Experts of a small language model.
Experts: 24 experts in each of 8 layers, 416 squared ReLU neurons an expert, 2 picks a token, a softmax router, a shared expert of 384 neurons.
Below are experts of layer 3 (counted from 0) of a mixture-of-experts language model. Rows are named router (the router's row for the expert), up (a neuron's input weights, with its number) and show model dimensions 0-223. Each number is 500 + 50 x the weight over its row's rms, rounded and kept within 0 to 999. Numbers have three digits each.
After each expert's rows: a language model's description of what the expert responds to. This comes from a sample of Wikipedia text that the model never trained on.

# expert 11
router:516495566562509426485469483492449582590494536483444553465526526462584523506465557652485428502655451507566479598467531569535394469452543488467486450530411497506446550510549531543519446522413525529454500535534498422578445565555566489453489501553574526576555526473481469465423513468494548517472548572574582544562575468494528532474489542507464534533426520529468478480484486482449606482513542518420512450567554565450511536465417495474515420471517483522573439495401477488430484513452511493446448497467462468526525516580477546550424523530565472448507449518561421534472616523542480436491581520556530497482373549534474458462525475569614504549520505575415513460485481459486530533530
up0:461505537485578474498574508457415496546485500504428583556447487483418456420568519490487575576574503422658533554524544479544595515488536498610445483592534457520556465557504446450497464554450462529450567460489522480495562486419524495492568524508499522463514543471480543468490482539529507434509525483557481490569526492516499452584514517567480461513457442447550514501562508436560461465491533465588527540546475576436580494505533474568502431388492486463484636592458596444552499425440496517597522396441502515543482518390532494453496561467444467480482523441503518469352503492471528459437477465477452578572540599464481498565487535513519479465549507542491475520475497520510387563477
up1:514557444455467486498415400547439490528478459516605487596562531509405500566447520462516471476429486507504539562418468637507509479527485486500500515484548457554542509510552563454480437546438490453502412506571507518396555488574423499528540585426532568527650559500477480526415556525568459558613416520446539491463498453495583482556504544422546580477417560500382519513392501506470435479394480471424527431482570467452506511506490476460436415471531471570479453455452511532435446493536479482616535501588518459578548615497500470532509537495592530453402486493578448422521549503422520473563457426448526503533472539549448452475433439489675492474446476495559536452561432450392543505597
up2:500443510525565562513493485498494525525468434501487436467462545481519586520468569500479504570429540521660504437547452473559514479535460481456449495542551505536457546575495450449573479509465492489573480550480445447443447484535507458473522555526370516458520470536484509539579511443530391534535494387536495489521477487399452498472492450580506526466513534491486511449452456480527537519607549505531499532535491516512520554434487472536484581595485491415492616507485419517450551551556543470488476517498524483653512496525527432489511539610467422447520564531515533412399514473414493497537584473527442446434545576559496488546507551387516479577574513493461607540499430526408471390476
up3:532479515504407523405442569487513543502559501491531524532522523432520554596391509573524547549539434514512410592584539575515505523490480565433483505622451511519472456458569444471530460548427450448540518550519422567571523462524500614470482444436480474468451601571500480560521477466582464550489526574485528498560572504528501549563424509584548453471485543554539469452438580516516473588401426558485495587545512505476506485450439533487580394565482505520577564468443436478419414457401469458508497442532496514444382503537569548574461513489512508538524569465537451533495507536446514522520392412428509535485525518578543465548455510508469397473529486502529496457474506585479609449476
up4:548512464520516492593503528573520467496592503479457457480461455541477552454489514458535573453473572489417496529465545520461476476575500458391459507494503503505429524564453595520563443512483605483470520547498580504450569480454495512530490536407550583461484604540510479507591514520587518536447541532511592473406434531510495547445497560438455495453529511416504582482459454599497488508529522536468502466530575472466502466543459568570494471512503476430503380527416501489357455414486529441498442530505497489508462482440510578502460523562530521378474512567525601471472454536487392557555468467496450497437433538516569527445515459505496423543433533471420477518532543484406458518469
up5:522496595504490530469551477484498490468552446491427459529568429490582409437599503445462419513468508440497429577554515496492545543421572441507509463479559499506431541413532508446602398512517501449453382539604547547485592491474549499573445528474551627462386484514492498436561544492456504476467464536530484488478596498558469480558525471564508472551475440566516544502451470506469376542473513473423568488486497434535517457524443514477444539481532409527510490457509520422508510479410498537458392546467453603539585515529498532483577497521624522517504423501597471571397555476484538499597432568515519511472445472400598443512498371518541541613523513473497503658494414513501447486540
up6:501379526454543528542433513491475479527517523581550478611549509466553557493496455460541508364526419457435466525480425542473494510502474415440511492467489532515510431441466564496525482450468503516524432392482553517494562539485555575516553512565493500574488429553549502526533526495459574552335446549490463474512421546582526472471559560582499523504534598458516507575413491514539575609438533557468444487402457439454409493590644487520436423509492474453424564405520430518537451506556478543477533440447442498553531452495417468470500473526514452412527441490516515593515547571587582576510458531532461519441521421440449548439437535520476475530566363470524549501494437581507411507561
up7:566477478561471480575502528496519483569465468472475499507407556469493526584590506569565531454471454585405415523452462480494537498438587497466481563469441531554473535464476409515453497447568489477465531527565529551503526495507398434492545568490439602431550459422454534595476582429565559539530437481516555554472567440530515467539496590494453412597456503461517492524507494542482487596505560493427508471525477391508576477483557643551514484543588460533559487482510457504462516537418440582485472429596488519545533495504562533603513523567464450434486515412497467467553517487494523483515531497526498486393551510589454586606516486432499463595489533449500455535505489596543510484477
up8:560505489547517592492534425513588462468523534490523471491640446391510457602495441489523570539556517546557602472418561609518444488505437502553461596579422524416536495494385528587508500507519564525517551359516599490557555522504500464476513457538489541555539481536426497543542615451401486515594516518472632470517532468530485483453437517454475480469556554602571534577485587564592524479522462506544512541489429576374506559535497581482526505517456470519485551448429459496449501472442547514496539455485426466512535468620483550554436467438500505569516467540450469470439548443502564459552528520603512616488493524465524521533545485555486562512529414580496502444520544430490442578534
Description: Later digits of ratings, averages, counts and prices in stats, infoboxes and tables, such as 78%, 7.9/10, £257,960, 51,526.

# expert 14
router:458570593530438527501475461508513575573536488498396557475582605560405482479516514529444419445424429551447529478470433516555465507504445516520563422575486492552476434389463449487543490579513569435473499534528547476507577515495488571536403481492605457468525458444537545457545341512635405462496491435461538543562505506522566524512454508470450423550487483458487430496471471530546484429545512446522432484496519500530432461519523507474533542474509434470396516415481579528400606465479459451602569503459462487436612584519447425398474472426474498554553482540536469454495492423489507418561434416578433479474483441529455538517527520487542479480572474513413464467617487563548529511496
up0:530535408473493499452486490570563488508455496516410466458467565549455520466491460501484478511577477432447453516445561591508395529524513431531512558449499509473526487474617553456523576462443429488506473580509510467603510473525513507613507497537560593415547507409424577543561402543499477541539534505550477547424449456500518514569486565493501367484483570474478475600426497562535509457487642554447528557469504506491476553454519497560522530454530468487537415482536526475586478483513519508519470442514538467436449461489526542432463500422443526477497516507446462468639533446444449503447481522516585506495444545489458541518488453480328479446493526499545525418526493424570590451547
up1:446488540421556529454478513476445502512541517602445539615539482454415476555478507532459532546464482447519460487502416479556467476489546524503531483513492427512515494436494524462513498522479471521510453580502475482540481459425483448572442471515516492574512436376466396508528497581545484518514519538498505540480459506484520491472405490522477474487546531533444554508486527537474507536451469452477502412465546469547408435471556557558504535524562540469472500548497384405513567508503483528398526476410557550482467461371472446467491577546455542449555486528532465526556495506510602470478549481366589517499499480349478507473480599530459450553521483515490516395492511559406446478403
up2:562576452550536499592435532502541429447454495521522474497507549517546492546528608590459488515454428546484477497485445531555592498429500445560551473506548587578425377380488497524488450487455493507520526530439569454525476458561496541557477512568500476493466541487513498473469452487509555485494455474508475478462495492452494457443440468467471573505597428380417502517541494583537444533525526557429455459505495564464502539499498440442509551577505482449434633543520521438470506521494592497501509511505569534505531465494503547489543512525453520460424522495547508548514575528545496533535583557560483562536511405558467561456615445519469448445465345539502451570421517465547578499482
up3:516484512453571447657493453487444523540477383440498517565544473512441474459453575527471530489542474465501516364502431551534476540531521464619563554488560556558482568522441570545568445485484509545574505382461485490483443517499508422447462534535566471529520501447494484520456487560570519458481541508565452495485514493502538492607523437622434537544493436496482451544412451540532525484487444407547528479512465619488511488505401573447525553474496470504569483445490475540556455463520427449496536518488552526511468557398555504526472547477559427514569563588501518481474478447413505458430559459542556555498513455516511449489502466425629517447451531614417530508553529427479443537466
up4:508503509602528487433533523497457466532542508537517409528504567461496496489379592580530483466414502465471439442471513488467472458545525412591539558470593500521416571513528439510504431529423505568495511536428368516500549480502355543485526464509494466447609439462564540516454398461498528550471492495576453522508583592465527453491393513578475472485457475560508500584476548418471539462498465516484536558445526557474417386498501522498444523453487442554549450615506450590542457449462528537491445520440554483530582495482555507428520504560495477538602516482500511461475627512545483553424481489597529431469528479445409435459551473567529472440442490450496443559494465443483479396502
up5:588486426542468369494539512465488558632571430483465480493493506558484457493407549431451462498538593590477508491469510588455606424590466554527503514611576487493528441468458480480539479471443542530511504636507470566457501544503476500440594543595428452506509420482428509494528466443563422533540560479469522516552488497421554484578490496510526492571491583530482535503512453502598536560535464457559535583493480384449473469459582497391530444464442551538458489438505507545522552413536519581432553501489506452521536507444445478478483392465441583511530520503499454511514527545490547538444516517445406560456527441470420451480549471506507459454518403475583502475499507429500479550556
up6:487504535573492453464496597449516452525461618445431609553391528477612492472464409573518496545428456402575473547414500476470481563429478468521508600539497463437558489492512369508522567440435478544511558482475483591582554469505441527469578409420540480537499412462552513537502512533573473541513523449501574488435507559435467533544485488467396498513539481484456408473472494495529505501545495506501526451506560571536529425513566465504557531504486535405545505540456502445494551548409442434470532484433527487571512543452432465547482454540436435492567476485498439426383547398376568603440451528485398497529513561465426467479498486570497470494525475437412539530532533515585481523619
up7:538511659444448524519444534469468474478465531489559437522447436471396464457541441486428527423464506428616490526439488585493424442482462497451440440520533492505581507484586350489507465389494407470516497464507449463507516583535543525509559529604553588523519496420487492515505461506512592441481598480456543465459479557490541409482455575476523518470584453510563507528459467546566479470448432502504461549495475510431489512458454416473503550503542548467427487437441456515411418497432462536482550497459501497491579494513582514493499420497556437550579534525467454483439473456496433543530518536466565541532464516482579543535541566469480548486580374504440551481586475607551498451401
up8:521458449478670470509481445543356561652504504468443450518512420509513535529526442579551467519404601556534498560472517509552448588492508426546583479540517541454401455518542498523513533500519503517432509525451564475435469499463533584491498510467543518585576540492536509516584448543437501525413542474599540362452536448494517521518520501451538472596480525423555490522488468540495466509575497550518466535451526569552504430527527478446455491444569465514547509449402535603517581509515506504432525463533503531499601469484592433454486557434449502497461539518596510418456449504433494439498484457509529456531459541550564586474448504510484510433454557539494478561498507557517563455495
Description: Articles, possessives and number words before nouns, such as the, a, their, its, two, three, many, other.

# expert 17
router:515491512423506447485474519476457554464486506486482546468519525567440568477445434495528506474450444442504403473430556499515494439499521526572505579502443469404463525439598591472434520447494485508391517536479445481453488475470526469566615471560538541587536428441525425517541488539468504521497521506583491454549498547512597534417541475449445534503530523486470506443521454518358454506475514443549504553508486509415525519533471433481520447528454495515586340545527580442556391533495457554496622491559502481445552459511458546480498507581502592579547460541544523585480488499547501427522494438484464431363382429532443506602499484511454533546489522570486483567508487470527481470530
up0:453494533465467425414534558494470416521508480525508467557479486486445491455483473476516337500603499537586490420459503528524478590500505523539442483540482480488521582505396428506539475551501447580506507468435518426483595539546527558486562533473416434558501506484552462450488402550482506466510629545537518505517490434521507431470483535559491444502536586473490527467593559495506551567486460453539558494450554548506484512453497595498443426571472593525513441519439461502504537498450454515536543573515501486495416438458483500547522568517609432493460512526462485570554557576465514448472498637495465470531514510401579533502537528450488530494438496461487612529537528536497419458465
up1:475551521580437505396468535503575492505510460538542478503457551428484489468425581475477486440539437499539485581485474486442475555436494445561537428525501446526502418452521613558540562406409526461499527410508431445484490578468523444427488490519547518492560553462539438561519512504370511516544406409535447505486477501516609516460434562434533476438524424474495514449401448473428398483499562477529573542425427588476465496491624426466458528468522545505550575489523431513546482432475504588459548444521570510514488542487581400469490522522441525523382494431560387435513464508572500532512544485418559405400470501508503556540493509496393526517559472499509487480559422515469558530425
up2:423478465542550507507556458515584504452438482448537457501424560452449526472574488554455571565442525455465509526488597524490388420538466533542472532413555475536451448504414533519436508509540489488441468504526525571539399469447506578397526521521460409495443484532526425460527476522498465482514481536547542553575540515560454391480518537505506496575555498517453503453406470479504480466542503577508516545529517500455547547592505442426537459547501552437472525508544444486441518510519425458420591489536424475418511530587488538449501504432545534581511507634517552569456487481417620504650543573505542617490410458527539624599458526524469529515435571549457546503462575449488481498498
up3:566545527449479462553421405578482495582439503455529513472502516423475499473459527522566431517539505499480369436507440480528537472567497614456511396427506503527497497469524548537497485553502393445596553559573500541465463553476545480464506543495532519538520548486555518409529519484505532491499606580490502401516525495465524430550424495601497514507407513539470526580511520440498508380450450561578471485569524497452479590503529535410484419496523492479372511539494541508433420372482466513485460512477543488592554469476611522529570495504548467499513405514507495482552548372457551520465496508619520495558495383467574507487538436560407449467515475474432463478505531504552496472535
up4:459512411535391563461406538518625498458484482452467409511527568483581501532613616541444492442486483417436399538526479492569484530410408574505513406546493544516428446528593521452535525489510463541462554552580568473499497548515593457374518566423420510446415506501539460468517490533478527520544497481485492486501531553478482601528516579512502472417499493443451522423432543569568585530555458518474474495589476523499506492519423503486458473527474546490475467508515493576561508508467492490503460507514536514523479511513494525503491461441534534463402581573457445647460480567454589545457510471541501527484545449452473512525479552492496494571535553508490394568497515437385476505510
up5:389587555463434502423525496528495487607554510500466437490529505440485544410511418528570448495538477546442414494532526528595575419400581455560488495471526534506499601520522509462484502585569431538482440491566423436524574518511473521501509500502519529606520485449623383481533530538446521565502550519533504529522432448452404463537476490498430549518413487475580517497483463530559460509526502422519534536550488491521463434504471514423474510540468486475506497494532436439442438516535417494425526459543557531599498380452551427440506558575588560457475447384532522542527449486536453427558572523453498480458446502450539528514535496584533471505522501504476457460514526381474571591464
up6:492500523519455424558647430554429405488554560556529459499537541438509490496438438494492420560598512546551486388503606533506518574506509611505493564477469447459559441466508467454520506486491441419443474550547441478474485519501494517554444486516508595486518540448447522454410567473450470462464485571483566507564472491450446517474603509491439476369504491569543543530532549443445566600483508530456456484431509567502519495525492560578463526543487493527477520575494478408540557612497385532473546490424487424560449550584544542512520494565535501385609429531531424579597424565540460583649504452460440475534523457459475516528565511507536416497444473482423502583516462517537471583444
up7:613445554474481457462561519496473503490600484464416500507531595505548419409520594456585532512496481550478524508534538521452476511482576484410466508466445479372547526512455533418519413577514480565384597466419481478593496523545505473472553532461416604418517482461456493589516449560493484552554551438553563632452505454533471525440506462490417479506494541470423492558393472528441497491499509471549476504564476535460483495473539618505511487484474464502538531461554564565516558491465524542417482575482556455545529426425494582491503539541575340482598434504564470508566484528522581536450542538508441495448481431541545421411540515425520453526571430537525457485527507481540475540502
up8:498436503491569462442456540517466508479479505447633482553496570460525478544478508543620549586498531463511575487466509517489581451494496516434505472520498495469504488463607384495457448537466472497560505485539542429437501431522491571619497509502572534574532575525494413609554445478436518505483410561523528572501549378541504564516498427443531482460496528475494531506502510526404526474545575494551423500542546480532465509522443466481534444491530449589613474452533557531491493528545458548506547524464445425438495461493475541510480514487522587455442560458474528376549494505525523446501589584439546570477531491420383591530548440546467537460336520408455392504503475468426514555540
Description: Spaces, pipes, parentheses, dashes and signs in sports score and results tables, such as 9.12 (66), —;, +, and pen.

# expert 1
router:493556601462536482468515569531464523530496482557540533445436538574403519395385446512585425495606574442493505551471521510518491563520560408513571498428518599394552565513417431470566465510483585533488459559484465382548552529442475572494544547598489553421527557546478507523446524521486488474495501509518411481488389472557527536536435549484500411426593508562467423528496496478594392492475488474474515518521467488542472534564545507432420465471439487435573432540500521512442461500487472510598506496551579513510507617505536501522461410434477373518453556479416397452518501418432487544472492538507559532480437496464609541483440441377552492442541461524449537470497533525523447472541
up0:612453419582512524471413460506559451594513558492574480374477538529534510577574493549431509436496431607469412528487500468556571490475426502584500518621549532523463488464424491469525504340482447480544540536395500551581476451468469473454546431501424517520511555456476418546497453550443482472495477444455521519463478458511525485452489464450549527485564569503438529509488472491446477561438611487414544562506514530574519534517562498600409446413567507546458501551543517444510475547564467534534484526552625549424668529472500554562454479424525483551567465414578480397458566508485446522493549513505494518543468511530582599547575546501483468504472486431510544417524518533545556412555
up1:552514525509466559411471464502535518479545419489513599362520474540497541466442470499479430589533508455439492491545447528544482618468483562534577490509456476483529461496522589457498485525517535464405534493539466372524468547492509435441589423434531499455519521490428496470468561502464484472418543444584495509506476508447519556561494656489516486418573486546509524505572656527532520464466444548508614570551479478486442532487461535499450591500487478492549474501490489544523476519473518499538487567536570523530427502353475467418490482504474484508448468512457470461484484524579468549445425357436471524502465506557478485505565452540482449567536624461563422430518583454453545540429
up2:397482457432461507513495485552532502451454487496588602507451524542597491478519480487455482500456392509529446551428474482587519605441494467518460573424536484417525527565557433424597512561506564491421495497489471414494484507530487519471456517523447494509603492588482447529468602485483575559578540426374589476549552498472433520485490400521565455480514547414474621553520483464524525503511504427538558475438554522474476477565480441488533385460503480566582495520625587534431531518482504534565423546483499571564475444549517498463465540461557557511435511475543471532417558513460546470575416513523508396538468466568532480592437545462524490542473546451543539557475458462471589532465
up3:439521488466581581598511514500402490540589515527600492608472456527544484446517482488492525508464547479418488460486525424482448484450437616557503534483510530484508593468512492504583475453462538533477506592557470584464451498512581514441610471434446489596565449510420519495509431537455487515437557524500510517521563518543464431408380515511488459433510491516482470552517500413547522459485500595577514535550556491517476538400508502449475557496506441530561559536475570538546470501478523477488396425564441548450428453478526435544490555429527445519490522465513486548495463401505486506599459458439506385456437626524537521453511555454462559418621538430460509560486459566584514494498
up4:504572504491413549473500500539502500474569496532565535490452431482517418509508501451578489540492487438491604497444418450521506452529568376542534528418431520461598579500501494619447541501541521491520490492545500404536520509590447509603485446461513551466514502430504513581542503475495561450463465478459491485543484387462494452452495600472460497524465504482469369574532532543493547518548522538547612406525446461460484584485456564508478556428494495540555518476544564477477565510411514468411552434596496576508539461527491593488558436406508532521481605560491518430468516511455550454487498499512559513431516496583544473595511546582437525493490479628525453520454449438370482424474
up5:623556478419535496404511477446465503631474461388535566560502433540500466502440511485536440533470482464486500538412521563440494468415532473487553505524511463502558547514500578510475477561424454443390653488506551438513538384451521511521430372470511514608516499581504414517499529488495523476527449458547483468450514462430542484547581498540498475528481490507467467512447383431554423445512530499388461424461608417503484493502596445466463531415449483390568416492546566549537570474537443457566545435470548549522478506438536517482543438527417536601570564486504476515549486422526449515529548403527499510465547406557514489456464540506441525463486496564337440369516619414469524478477
up6:394499503513479538516538475492437534579521483519445532514510560547565441440482459583456536475476539520476495482472461442514461545543430426451534446487463490491485505464537468454531539446462519425441520449505454489471479440398459455448510448481438440494447508468571559450574484443445522545527549533516502561527565519375473508545567504516571459477490487434550407549574528489536403551547548524487482492586539494496428443580492533494490477425500537448524631535485453530484477373575524367453533526447467575490635557393552494523572475554399510535577524491622520492457470533458453559412599549557412534558513577505513528575464457471527507550413510538489501556545592562465471571436
up7:559481537543512488581516410509468484459512493398529424516527541525441490489446506590493508510490521473449547458523465476606553443511522471518518486421541461437535544468507465520558473522467483499497447481478502458526478570471546427548483492401515411538471491506523516488532452594471400513489521392531413512537420574456426476493432510424371468324493504509546519431505457434571522431528455524521518470552542434561445490408550555517490558430526535578527495479483473459466540499522523487500426521493469465507514629507493445567397488474528477531507422522481482455439498538418523567493456545438490481425549537408525552513545371535496491550534524533574504450501496489593464501488
up8:480413489488454557446472493577535465640535461589532492513624436529498517524493539477533458503460503511519431533506512496489534515472524398470567475494436467491549457537573582500518615363497476525495476445498393491538522488540498484521523546454419492340509470491472522529424492482507465577429434589548426573437525466518514439509582440425495573469516557595454469441536469491489430498451490513495488468499497495499516530443522467537505483490479561523567485511490517493537543468600465499475523556506514437545567492432391528540523498480485529579450486522506519496464528502525568432506536477496443478512477523527472456397436377541514526490556485490582514503570551608465536435507
Description: Leading digits of years and numbers starting table rows or cells, especially sports and filmography tables, such as 2019, 2006, 2nd.

# expert 6
router:504547484489524428437459474474498577494505484583508399524511472577478512517488529461521577561431539455469387469662519508499530430542398551477573448484396550543419563526457471426478513481518404466422559502569452554491501525538507486560570506483425550465522536491506445443487580566424571545472527460528481523361503525468448447413523504559469461575519516538547483448536543458572632544497504611449527551523462580430485357475464572512423530507433586418456531542530441547449563536497503478516419568494530553497486529551526472430486436452405511477430444531522592454492531525495467497459542599501505522475363538471538491434531520528492516477485529495465617433561511513457490530444
up0:495488543581546506461460465379393458486527561475502370406503501509510572646484499428525422505539522571569451426498437533513516552511510404431462515489547492519459364601530457508447441526422520547450402393487425440355616478424537499506454533441519528519468555467514490458503572511502528432490523435515429481611461530512492463469446507508450485465558494520560484490526501413447446521523443502490430475462489525486458583467526472437490489449460538477502449403539471462470566507519332468511407465597536495497476508536498465561585453459410537470431517542464517482516430595495498562558390464613464486460479515505497544611477567520435424521418497489603476503575467491434551524468
up1:534481507475524525520416483502499466515442484553523516483445485483566503461571510499464515414464481501391512467573458620489550442590505471558553541462452520473466504541519505495495534495513539486579512477554457428497469534525415527531494492529520534456414512609515469486335487592570492549523495499530429526419428515474457476489578554417462564615504569517416499466500529496547483507421519498502445486489476496465521552565547564446444531424510494499517539433603473378436525458499428599452457447523442518491452465523550476523471490433486593491477473362507534447510574525452485471511470492505541532491556559491523474535458473521559555460558519566472444448533489523459516528472
up2:482485566429522438485529439468462527475579495568487529490499494540505575502540543435623538584547528481504507557521508614480426546526596501472416478470605535443350643562451522483502610424479499599505560520492468482498568513544554453524452506481458576498445527523498502424407508418532499587488493501504576471471526451540398551487526548474492469498473400503567520505535529548426453478467574568574521374443494414603575424470533464560596517491460497458540548478458507462473515555416476507576532598483492541458464479454490522508513443483446566494477437439492549547470522483441500518483501469483583541502538492586466422500483489557441465543537525572485549546379475458557485495461
up3:460522533477632526564405447481412473450441409547503525473536518514528533514439517501566413461462551421548484495501552529509471454575401457558531433525473434491554439430548490524506483545471494406477382462557495347564502518520497496483531508404464471430516540476494473492465492538571479433383448454524481383447491517571555511476440535521468503473446399491505523439468525530499530515474443500488440510604435419564468395467480494490459434430484453546482511446429446523433548522474474464542422462479468515540477446524531458542458483510530570562476448503545490582508432516560452480543505443531488530502523519528510480499437427583538452495536421499506543414548506633467462498528
up4:528562574475563356365468443481524579497412521510558533500465468461485449541559540438604439522473522472392458460502432449531542569585489548544463610434530545580451498513530531593488374384423573523513524463490490475502515443528540544601432533475525517401526430471470495527504573509451566504494511590523509554522479411555422512492556510477526401439494461551513549550510455486589481576429449476536607530511517473424478551562460527477536610474560520537531474512485509530506470491518510420503479507535506484507499645506530539487476482462522528432534607544393606468506571549531484534519467492531512609497533541462536489518491505529492570590497533441581484495540449473492437477485
up5:530443429537467505484488537390540493473499579526441538561538476528550501462489449413535470477572553444573500521522495452421536416465474560500503398523507571506485587509473543614479451388511566469438563495595536518531430563516495587560550549541466517586486509512559532539453486612547482561561439576425577535498360516456550471495476640547479471512469520520490557493577519428507554452540547478550537412534492629527517503464443497519527456572491552466518442526453489475547451453542393543483526467555503479630549450443595480452411496468527596481593508544526580436471412539506558505537466458492473516496516573560451403415492550479467483509529523576429503572519575553486536422475
up6:615531445523452516570507521464504438484528537486479526488487486426581485549448490538476489521567527547593495415503490518363569541423498528444509481470516507456602469488559562444581564428520505514510434472446541442500439544575425460525476466526486489455522488444478471537514520470501473556524518463504495504415455416538564470523513469514547520545505557524524558563497472470446531513493476473569482435436419540485466513480516494511561528512482542537562511485471567425417464504642551562397437604568487442508471460587575513491474522542490562444570522535490519455489492444433471604594595537476427488417544483426507568521487523515431467465429546443502556441478556442544525539410
up7:530600514571427531466673445447459465564443494564498531491533531562497604481467555497476489441501489576419473497571506446408464548511556486499620438492481546501413568518438449545567536448513492545517435498499430555577507493476425516590520508539505454451504502466411537497485480457511511531596477459507491522524482507540466502514431522519541500520422547529502438445501452534498574543556595420499498526525505529474479460507438472538613514439492510437465535553539511464530500445458468554525496494500633413518410504440558452443527502527488430563500495439481553577518476480478559371439553468435519490554543575500581427560541572465550498474546552482466536436517475594472578460476
up8:362502497497431394450467482507575567502477542489511556469419445545482410474536467501490562545549647413557438540475591491409537444472562520412500528448458486503476511455543503589535460458462532422423489539453523502510558469411510415381462490558453502557496513484565514543520496550462583492533424531457481469533431410492583536515476516544487490471503493549543520514492628567390488472563484513538509540585526453441439575565513559507411617568509453466474519573487516460610462643427495475593409530481466526489612489482464461511439454551561528508433462578524563501520448493460532514625533447479536459595439547337511467516477465439430538500450516543494525518475468495470547490456
Description: Pipe characters dividing cells in wiki tables, plus semicolons, colons and closing parentheses in lists and result tables.

# expert 10
router:465525496479470463443451468509499490490505530458376484443545528548518496380520598517477476494606508557530506521585467537520566545535478519498502525511435499515424482538528472436555482443526491500609456564548535581581575492469424496502508493468426518489489483522533572460538499524552492586532510487575517502483407372494546471466471552541454588463494510490483501501437448479550493516519567442427507519517500498603424496465585478453461562584493499588469502473491468507439595548583498443507451490412542445471479555504601486600418587378587507426466431439477466591455489521497516598552534478471557603500419557549492507526491479487484475422496526518454488629475491354472409484436
up0:495520478579512478374592464553550552436552449482523612462522548507481490528528462479517489471432443552413545471489560464519498534457447474455517528574463579511558573579537497550525480474539474520561498485514545488561518424539499496516465472469521466527447459392511539490494457458458588448447466554400547496556469471549528559558388527482459444448491573516507458538457460436510459521451582540500455494485510546545408514516525515485547471511504495571459429558615564511496584501491495385453474476554462549487577634474513531517454464502559514473455391435486565530496499521523398470472470536449561532496448611567454539560534524472470433530440482570500461540515544487485535553474
up1:462432476518525488418452551498417482491428538461454482536508445471522502465488519488480511478456524514467539514517440529438534487416605554466519535462402561561532492534541390503509540438461497423512446591431478527543466538468574494442514549587521502511505463626564471444487512475541539490520454573441464481505518532405461479554571513447557588539575469520467467399518536555523485464520471536550556461462516513500515474501505499521441578448546428404488415474554524564471481609580510521403499588547495568453536469443537556487548555519514502568503493570527565445555443501463388482484499549418386409435547517415539556481486520521565480495458458428506564405565523511463543504518
up2:496505455399548476480548509488507553510481537495537537523534475432577487505515448482481539493568492521513542433549490544574460525581483610486520530507505485496424435485444479448481531536489414410536475511552437455488484506471425448485438446478518523550480524484498456440556448544521469473564542594493494579597448337533518480512510482567481536521482530580470428548506495490482499448472453582590496393435449491444569532455433538530547536490530455433560503484511437550477588511534447525479488321461494537393484458487497435525585554407482483441459461467436441533479448441503514567501513482475494570468498525461397491459495455545559472401533461512476419501562533532467526377457
up3:474545521475538446443525521466513468505443452524504560518448563500466539473543484561503473508455415514482554523525501517501515455474520473536464513473481590553426479512432550473419512478412456525542510449458550473552500561464540499510481546526466501518508510550467565459513474512568474468565420529414465555480465469500516523585534426569507497602543537475508565524553576526494475577411492507567477456576544618451606426559507558474451507537490517566510530431545446508514564514478475484460463465563442450490579562456509434544523541499558498493460462463479546537596521493495485502461510424395476545474485620460426503423504483452496556412475528466588544542474497446507485499493
up4:509560484571540493474453421516540501512511445460510579475546519485506514507505458589559506515496479419468481520550501553461433485507481517479572437443468474531512535514362409460476528446446543429583393492461519449590535509554575550488501523538406541442631493492557479486479425546578561417486522465453541496583474433503530521438453531434471575491497437428481454570476478525541531506430469570565427561557468498500471421556585473578483524561520514528510592501411422560544416431504497488380513458459517505550426571455601517544472465537544528558535611553531529594538523562450510458435518430468507529474508388471416425482487534500557517587528546424475453522555452501492449559509
up5:573491583471481485524507481515546530466418434540576411504579534518470424441490435474553459477531551540479462611500473465543537532499548474512415438440437436456508492491457482532569479508501495441445583451459502541512451463359471491447507514405435452417455539505495457480539496455548504550474636539412481547486478534542511478490525447482516464471520461396485489478486517537479480516654499475550536530463459539477568554491533536497527484513521597532475497528458541518461388561547481558456549425525376564543375485514505582598482494517523430517502436508439486520504536577383533418426579517482493458527474494387426552538483496506488479488521520497522543540460494486510507513485
up6:449578453433535525526554530449501473536490576498467455554459500499462558391447472474570474498448563463507474480534467512556460523536526560455538649509462497559484455454515443489531469486509428520560438530524407451502440524518431464549443558454543519458580466522458469493500580525515514470467411433551583528459460505469541558523568488492456554460558544537446564492485510524537536437514542560547511524425527522481506477538530428536483533513499508485444483483555416593545463570499630515417524405560501396571543518503482471518491472455451578475459486488443462494565568508480502492392527563534580536492602520557519497476552597445490601490486533527466452570528454456407487561471
up7:457439490506545514517513487469568435446464452590493555555574494567428545558519543479471521551549548418448555528358530418481479498464484491574501556531536515477471424511510539534505460508488471530464492473424442385508508507484517512466546520575534497509503485580482525538510493469566448400540482535559495574501488572464561469520540510516496594481486467580523503499495473444575455574450460473460550475465454463569430483534502448434577454502540596516522508470411503427611598480583547557541486492479532455472467442450507498584526552581572561461437392545567432474530497504492510469519496451504504483553530575604496557350523386434541599480512400495555520444493565471389539428495
up8:474409421570534502490476397580596518507517484506491499546436492523513441475566560467467500598461473465537407448492401593474473531512570435524535529519484582511480578406522527447467404526529563541670507534543482510489471401441456522555506451564575500528525464508481514463593529529501562436500461477403545530533513583526613423525558463435484464491571533407476560531457488500452491433599495544540555502501508434572494540541502551521626496474526489523460492472471480428497535449488460524544498529474515511520467551580491491578597497385521437544415549519442414475450492510475551392465495619457555455491471517468485505536482449610565484472533463419497594460564500461544537501402
Description: Connecting words joining phrases or names, mainly and, of, or, but, than, &, as in Militia and Defence.